Experts of a small language model: a sigmoid router, 236M tokens.
Below are experts of layer 11 (counted from 0) of a mixture-of-experts language model. Rows are named router (the router's row for the expert), down (a neuron's output weights, with its number) and show model dimensions 96-191. Each number is 50 + 15 x the weight over its row's rms, rounded and kept within 0 to 99.
After each expert's rows: a language model's description of what the expert responds to. This comes from a sample of Wikipedia text that the model never trained on.

# expert 8
router:65 53 52 67 47 50 35 63 61 65 31 57 29 63 46 50 57 69 64 49 46 44 51 54 56 52 55 36 70 54 24 59 56 54 81 73 54 30 55 27 36 63 45 49 62 52 42 26 85 38 56 56 64 92 45 68 41 76 68 43 65 39 57 56 53 42 48 50 29 55 24 20 46 54 53 55 34 41 29 41 66 51 43 46 56 65 68 43 52 50 69 44 53 66 38 13
down3:68 32 56 21 53 47 48 61 44 63 89 58 38 30 48 75 65 73 47 40 59 51 42 20 44 56 49 40 32 73 42 59 60 32 35 34 39 53 70 62 63 38 77 49 19 39 42 38 42 28 67 27 41 63 25 52 56 86 36 56 30 75 67 33 05 69 64 41 58 25 68 57 35 49 55 42 43 38 26 22 59 45 55 45 57 70 58 50 62 47 58 55 57 49 48 45
down4:26 67 47 41 51 30 37 54 34 50 67 28 35 43 49 62 63 38 69 46 36 73 36 39 36 28 69 76 64 66 64 41 54 51 27 19 40 45 32 47 40 45 41 59 34 32 41 58 29 61 60 58 25 67 67 44 34 60 40 83 48 41 50 24 36 43 41 71 51 32 77 51 39 53 36 43 64 17 33 63 43 68 64 65 49 57 50 29 25 57 31 56 40 54 66 36
down5:18 54 53 40 82 48 41 24 84 41 63 38 27 52 47 60 62 75 51 72 65 65 70 45 30 31 50 43 53 43 72 69 39 41 68 45 45 39 36 60 21 63 62 32 61 45 46 54 24 41 75 34 28 55 73 44 46 53 48 54 40 78 48 62 52 54 72 66 28 48 31 51 74 50 54 34 43 31 45 47 49 39 64 78 76 37 45 60 64 73 57 40 59 85 71 26
down6:45 48 69 41 78 88 62 83 43 38 55 30 47 67 96 29 73 65 60 38 62 44 65 63 34 49 40 54 54 48 21 55 32 46 71 39 49 45 66 67 23 54 37 56 38 73 38 36 48 55 53 61 59 62 60 17 58 54 56 41 48 61 43 65 42 50 48 64 70 67 46 33 39 75 29 66 30 44 50 25 69 92 48 36 65 46 32 54 29 33 44 43 50 61 55 58
Years and time nouns ending a phrase after in, by or during, plus commas and however: 1997, next year, that time, century.

# expert 11
router:67 43 55 41 50 63 50 41 68 55 15 66 67 65 42 36 47 31 63 14 36 63 39 66 65 55 62 34 50 41 54 62 45 52 59 70 54 22 46 36 35 36 56 79 70 49 61 43 67 70 66 49 44 76 64 59 28 69 57 54 49 50 66 86 64 54 37 46 49 95 34 52 60 85 51 43 30 63 56 67 65 51 38 49 50 56 74 34 37 48 34 42 36 53 36 36
down0:42 19 09 56 55 42 77 53 47 57 40 60 47 47 24 53 53 28 42 59 28 93 67 50 44 49 57 41 60 55 43 49 62 34 74 67 44 72 59 31 49 36 45 44 61 36 69 52 49 68 58 55 73 29 53 23 11 49 55 17 63 33 50 35 59 54 47 63 44 61 53 36 34 53 41 46 46 58 76 38 40 54 38 58 44 69 47 48 39 64 66 28 60 42 61 45
down1:72 52 49 45 56 41 45 47 77 56 41 80 11 44 37 67 44 70 64 66 45 51 34 31 49 49 50 40 47 36 46 52 71 83 48 57 67 65 45 30 69 43 50 64 66 68 42 65 83 33 48 61 49 34 39 45 14 50 45 45 52 83 24 42 56 41 66 58 75 51 47 49 79 65 36 59 55 62 57 43 65 38 52 42 39 65 43 84 37 33 55 43 48 62 45 45
down2:53 47 22 70 44 31 46 70 74 49 54 54 62 60 46 42 39 40 46 49 42 35 40 30 80 66 60 61 50 24 51 69 22 52 71 18 39 48 75 54 30 48 64 79 39 29 31 63 43 57 64 40 59 70 65 71 50 65 91 67 41 62 52 55 54 34 54 49 37 33 46 78 65 55 60 42 52 32 17 78 53 23 61 42 47 72 75 46 64 72 57 52 41 74 54 52
down3:21 32 42 44 40 54 80 39 20 45 55 54 52 71 45 38 50 62 27 34 45 63 48 70 36 26 60 54 31 29 33 58 67 41 57 65 52 61 62 47 57 68 43 48 37 42 65 67 42 39 61 49 64 38 36 33 42 43 49 60 99 49 42 38 36 52 50 59 41 43 43 50 49 64 55 56 81 84 63 40 61 50 39 55 43 29 60 26 54 56 40 56 29 76 51 76
Years and the dashes, semicolons and commas joining them in sports season lists, timelines and tables, such as 2008–09, 1995; 1996.

# expert 59
router:48 58 56 49 57 32 48 77 54 55 28 48 52 50 42 41 63 44 59 27 51 50 64 53 46 66 59 57 56 26 36 41 54 64 51 65 46 43 54 39 32 52 42 66 41 59 40 26 64 68 36 39 51 52 42 54 10 74 75 66 47 46 43 60 76 45 42 61 32 52 38 42 41 38 33 60 33 50 54 86 81 45 90 48 56 68 53 59 70 28 42 48 50 54 57 43
down7:43 42 41 58 62 54 58 55 48 67 49 48 60 35 41 30 36 56 61 62 31 63 35 36 58 64 80 37 74 53 90 43 39 54 45 53 35 65 24 83 50 54 51 33 63 45 56 59 23 37 41 52 30 33 67 44 61 35 54 58 57 29 26 26 38 95 42 36 43 47 46 77 47 32 47 33 34 56 45 43 55 56 82 38 49 48 66 68 52 55 27 65 32 52 49 70
down8:49 61 62 57 40 56 24 54 47 48 55 70 70 45 54 48 72 27 43 43 67 43 40 62 64 49 62 75 42 25 40 07 28 66 32 44 43 48 29 70 51 57 50 64 33 61 61 53 16 50 57 63 40 53 41 41 44 57 62 44 51 51 48 58 67 41 24 58 26 66 77 51 29 69 43 67 06 47 47 41 55 44 73 37 80 75 62 51 42 73 53 82 41 48 54 50
down9:30 53 53 57 33 37 72 82 40 64 73 92 49 42 58 65 38 17 33 58 41 58 60 64 66 62 61 41 46 57 47 40 61 70 34 83 47 73 30 66 30 64 44 38 48 60 50 48 39 46 62 41 57 43 77 51 61 51 43 52 61 05 47 47 61 20 51 53 57 61 61 63 36 41 44 60 50 41 82 54 66 84 47 35 53 48 41 36 39 55 44 63 49 41 41 54
down10:56 54 67 18 38 72 51 68 57 52 19 50 54 40 42 28 62 38 61 42 63 15 46 42 44 75 33 54 60 70 45 24 47 18 50 43 49 19 66 49 54 35 41 54 77 59 58 42 40 57 46 47 51 48 40 54 66 73 56 26 58 62 49 66 52 74 32 43 17 57 39 36 74 75 50 64 61 51 64 51 49 68 51 51 35 68 45 58 62 50 59 42 63 69 41 31
Hyphens, dashes, list bullets, pipes and track-number periods in lists and tables, such as 5-7 February, 2-Day, hip-hop.

# expert 24
router:59 46 26 49 82 25 69 58 59 28 26 42 49 71 30 48 40 40 55 34 21 59 48 37 24 63 74 46 71 38 27 84 58 51 43 46 55 48 50 53 37 97 12 29 64 24 67 43 56 45 51 52 66 60 71 45 32 82 54 35 47 37 55 51 76 55 57 47 48 63 50 43 57 37 57 35 45 47 46 58 64 29 60 56 47 65 45 51 62 30 51 27 49 63 59 22
down7:48 39 56 53 41 50 90 73 45 51 44 54 33 42 39 58 43 35 34 96 57 16 54 59 70 60 39 39 59 76 71 47 28 53 33 34 41 81 62 40 43 57 60 59 17 30 57 38 15 31 54 51 48 53 35 52 38 45 34 35 45 43 23 60 47 63 52 61 60 57 60 74 52 41 67 00 51 43 63 63 48 50 53 43 46 46 46 46 33 55 69 68 55 44 67 70
down8:42 30 39 60 66 57 54 35 35 49 90 44 61 55 31 38 36 78 37 57 60 61 31 63 15 57 38 58 48 46 54 50 58 17 58 22 77 40 52 49 49 50 47 71 67 50 58 79 55 57 41 84 38 72 47 62 32 61 76 38 48 36 71 51 49 29 41 47 64 69 43 37 60 55 83 44 62 37 52 43 64 64 33 57 43 49 55 70 58 72 30 61 42 41 51 39
down9:26 42 59 55 35 13 68 52 35 42 53 51 21 36 79 52 62 44 83 22 38 57 68 62 79 39 67 31 56 38 66 48 40 71 33 38 46 23 52 57 66 61 36 57 32 41 54 58 36 65 30 50 57 64 44 71 40 36 48 53 78 34 24 55 33 66 36 20 63 48 71 39 43 63 67 46 48 58 69 69 43 66 49 66 69 60 41 55 44 48 62 47 40 62 33 57
down10:59 20 55 33 18 40 38 29 55 45 59 31 54 36 55 39 22 59 47 34 29 35 30 29 66 44 62 71 41 61 71 79 63 81 31 25 54 38 55 58 39 73 32 65 76 39 44 67 51 62 58 47 37 55 20 34 52 66 41 26 54 40 81 35 63 65 45 70 50 51 67 56 46 47 73 26 51 23 56 34 41 44 53 60 43 49 36 44 34 28 47 55 68 63 55 58
Prepositions and position words like under, during, through, back, near, part, end, second, often starting compounds like mid or under.

# expert 39
router:40 30 75 44 53 64 47 41 43 63 18 73 36 53 27 49 61 39 56 16 43 53 63 51 64 51 51 46 44 33 31 50 42 81 39 68 54 39 67 33 28 37 41 71 42 61 55 39 53 77 46 44 35 31 59 59 24 66 57 31 79 52 57 66 78 56 43 48 54 83 40 25 27 56 49 63 35 61 56 65 64 47 76 38 34 57 66 62 51 32 27 62 59 47 43 35
down7:62 37 47 73 48 63 18 75 39 42 38 48 80 77 70 41 45 50 63 37 54 27 39 48 61 37 64 62 59 51 34 32 23 43 52 49 61 57 53 48 37 39 43 48 68 33 44 52 65 79 35 40 14 66 69 08 64 42 45 32 75 63 33 26 44 47 57 67 24 37 28 51 34 61 37 36 49 60 60 25 30 27 68 58 35 49 47 52 47 60 25 36 50 72 57 52
down8:86 64 47 28 50 63 42 48 39 46 44 60 87 25 48 48 41 42 74 27 43 64 32 39 38 44 68 73 25 60 39 37 72 59 43 40 49 42 52 35 22 41 49 55 61 47 27 24 49 71 39 29 59 60 50 15 50 72 52 43 46 39 54 59 37 50 41 79 41 54 51 38 47 32 19 72 40 50 36 56 57 79 60 33 54 23 53 52 23 47 58 44 40 70 53 50
down9:45 76 65 35 62 52 55 26 53 53 50 01 91 21 63 29 39 48 45 39 36 54 81 61 57 61 58 32 40 60 24 58 64 59 58 47 54 60 53 41 75 61 51 57 92 22 43 52 57 60 54 55 52 47 60 73 41 38 51 64 57 28 32 69 64 65 51 66 54 82 28 59 83 56 56 61 57 73 67 25 47 27 26 32 50 18 36 52 56 41 65 48 31 35 40 56
down10:75 43 13 53 34 47 70 57 40 39 46 49 55 72 73 36 37 57 50 54 79 51 49 52 36 53 25 62 56 49 52 27 54 46 29 58 46 73 63 20 58 16 74 63 32 50 48 46 63 52 61 33 63 67 66 34 23 33 53 56 76 27 36 55 26 41 40 43 27 25 63 41 27 48 66 91 46 83 59 44 73 57 35 32 44 70 68 62 49 42 50 50 59 65 43 27
Field names at the start of infobox or list lines after a dash, e.g. Dates, Written by, Born, Coordinates, Genus, plus row-start pipes and dashes.

# expert 58
router:67 45 47 62 78 46 58 33 38 58 17 62 43 69 36 40 46 61 86 48 23 61 28 37 50 65 68 49 70 50 44 59 49 70 52 55 30 74 52 49 38 77 41 50 51 43 72 51 62 58 45 21 49 42 77 55 28 68 54 34 60 38 58 67 46 70 47 27 39 77 32 44 46 51 35 16 48 45 51 60 60 40 59 40 42 61 44 67 49 60 44 51 41 59 59 41
down3:51 72 42 45 67 55 54 50 40 37 68 74 71 61 28 60 28 58 67 54 35 30 82 36 67 26 63 57 40 67 62 49 35 20 46 49 48 61 52 61 59 37 57 50 27 21 43 52 29 26 62 55 28 07 52 49 75 41 46 34 32 88 69 70 72 55 30 51 63 36 56 77 45 62 59 21 57 75 61 55 36 44 74 42 45 70 42 54 65 66 35 47 33 49 52 65
down4:50 50 36 57 71 55 51 54 65 55 63 49 67 36 15 64 47 62 47 66 49 68 39 50 57 28 50 82 41 48 52 31 38 65 20 62 56 40 65 51 49 85 28 64 68 57 35 54 45 61 38 65 64 67 47 52 37 23 49 52 24 15 42 26 64 58 40 60 69 62 53 41 47 42 45 23 71 42 49 52 67 45 24 60 49 74 40 50 56 99 43 39 56 81 65 47
down5:71 40 53 56 55 44 60 60 32 56 49 59 49 73 44 38 61 38 70 55 55 72 45 42 32 33 47 33 58 37 59 49 63 42 57 39 14 43 54 47 36 37 61 42 63 41 52 75 56 24 54 47 50 22 65 22 20 60 71 38 35 62 34 48 73 30 65 67 20 52 64 81 53 21 47 53 41 46 79 43 42 56 66 48 37 44 59 58 40 42 36 67 33 46 49 63
down6:28 69 45 72 27 32 32 74 54 58 64 58 46 63 61 47 43 50 42 28 57 36 64 46 77 68 62 58 74 43 52 55 76 39 45 44 50 40 61 39 46 61 31 60 56 64 45 42 04 49 54 59 60 60 23 46 80 43 47 34 44 69 22 56 52 30 57 52 54 58 50 66 61 46 61 36 41 74 49 68 39 51 36 41 55 46 58 63 31 53 35 54 56 28 63 63
Discourse connectives and phrase openers such as as, In, However, due, because, After, and of in as a result of.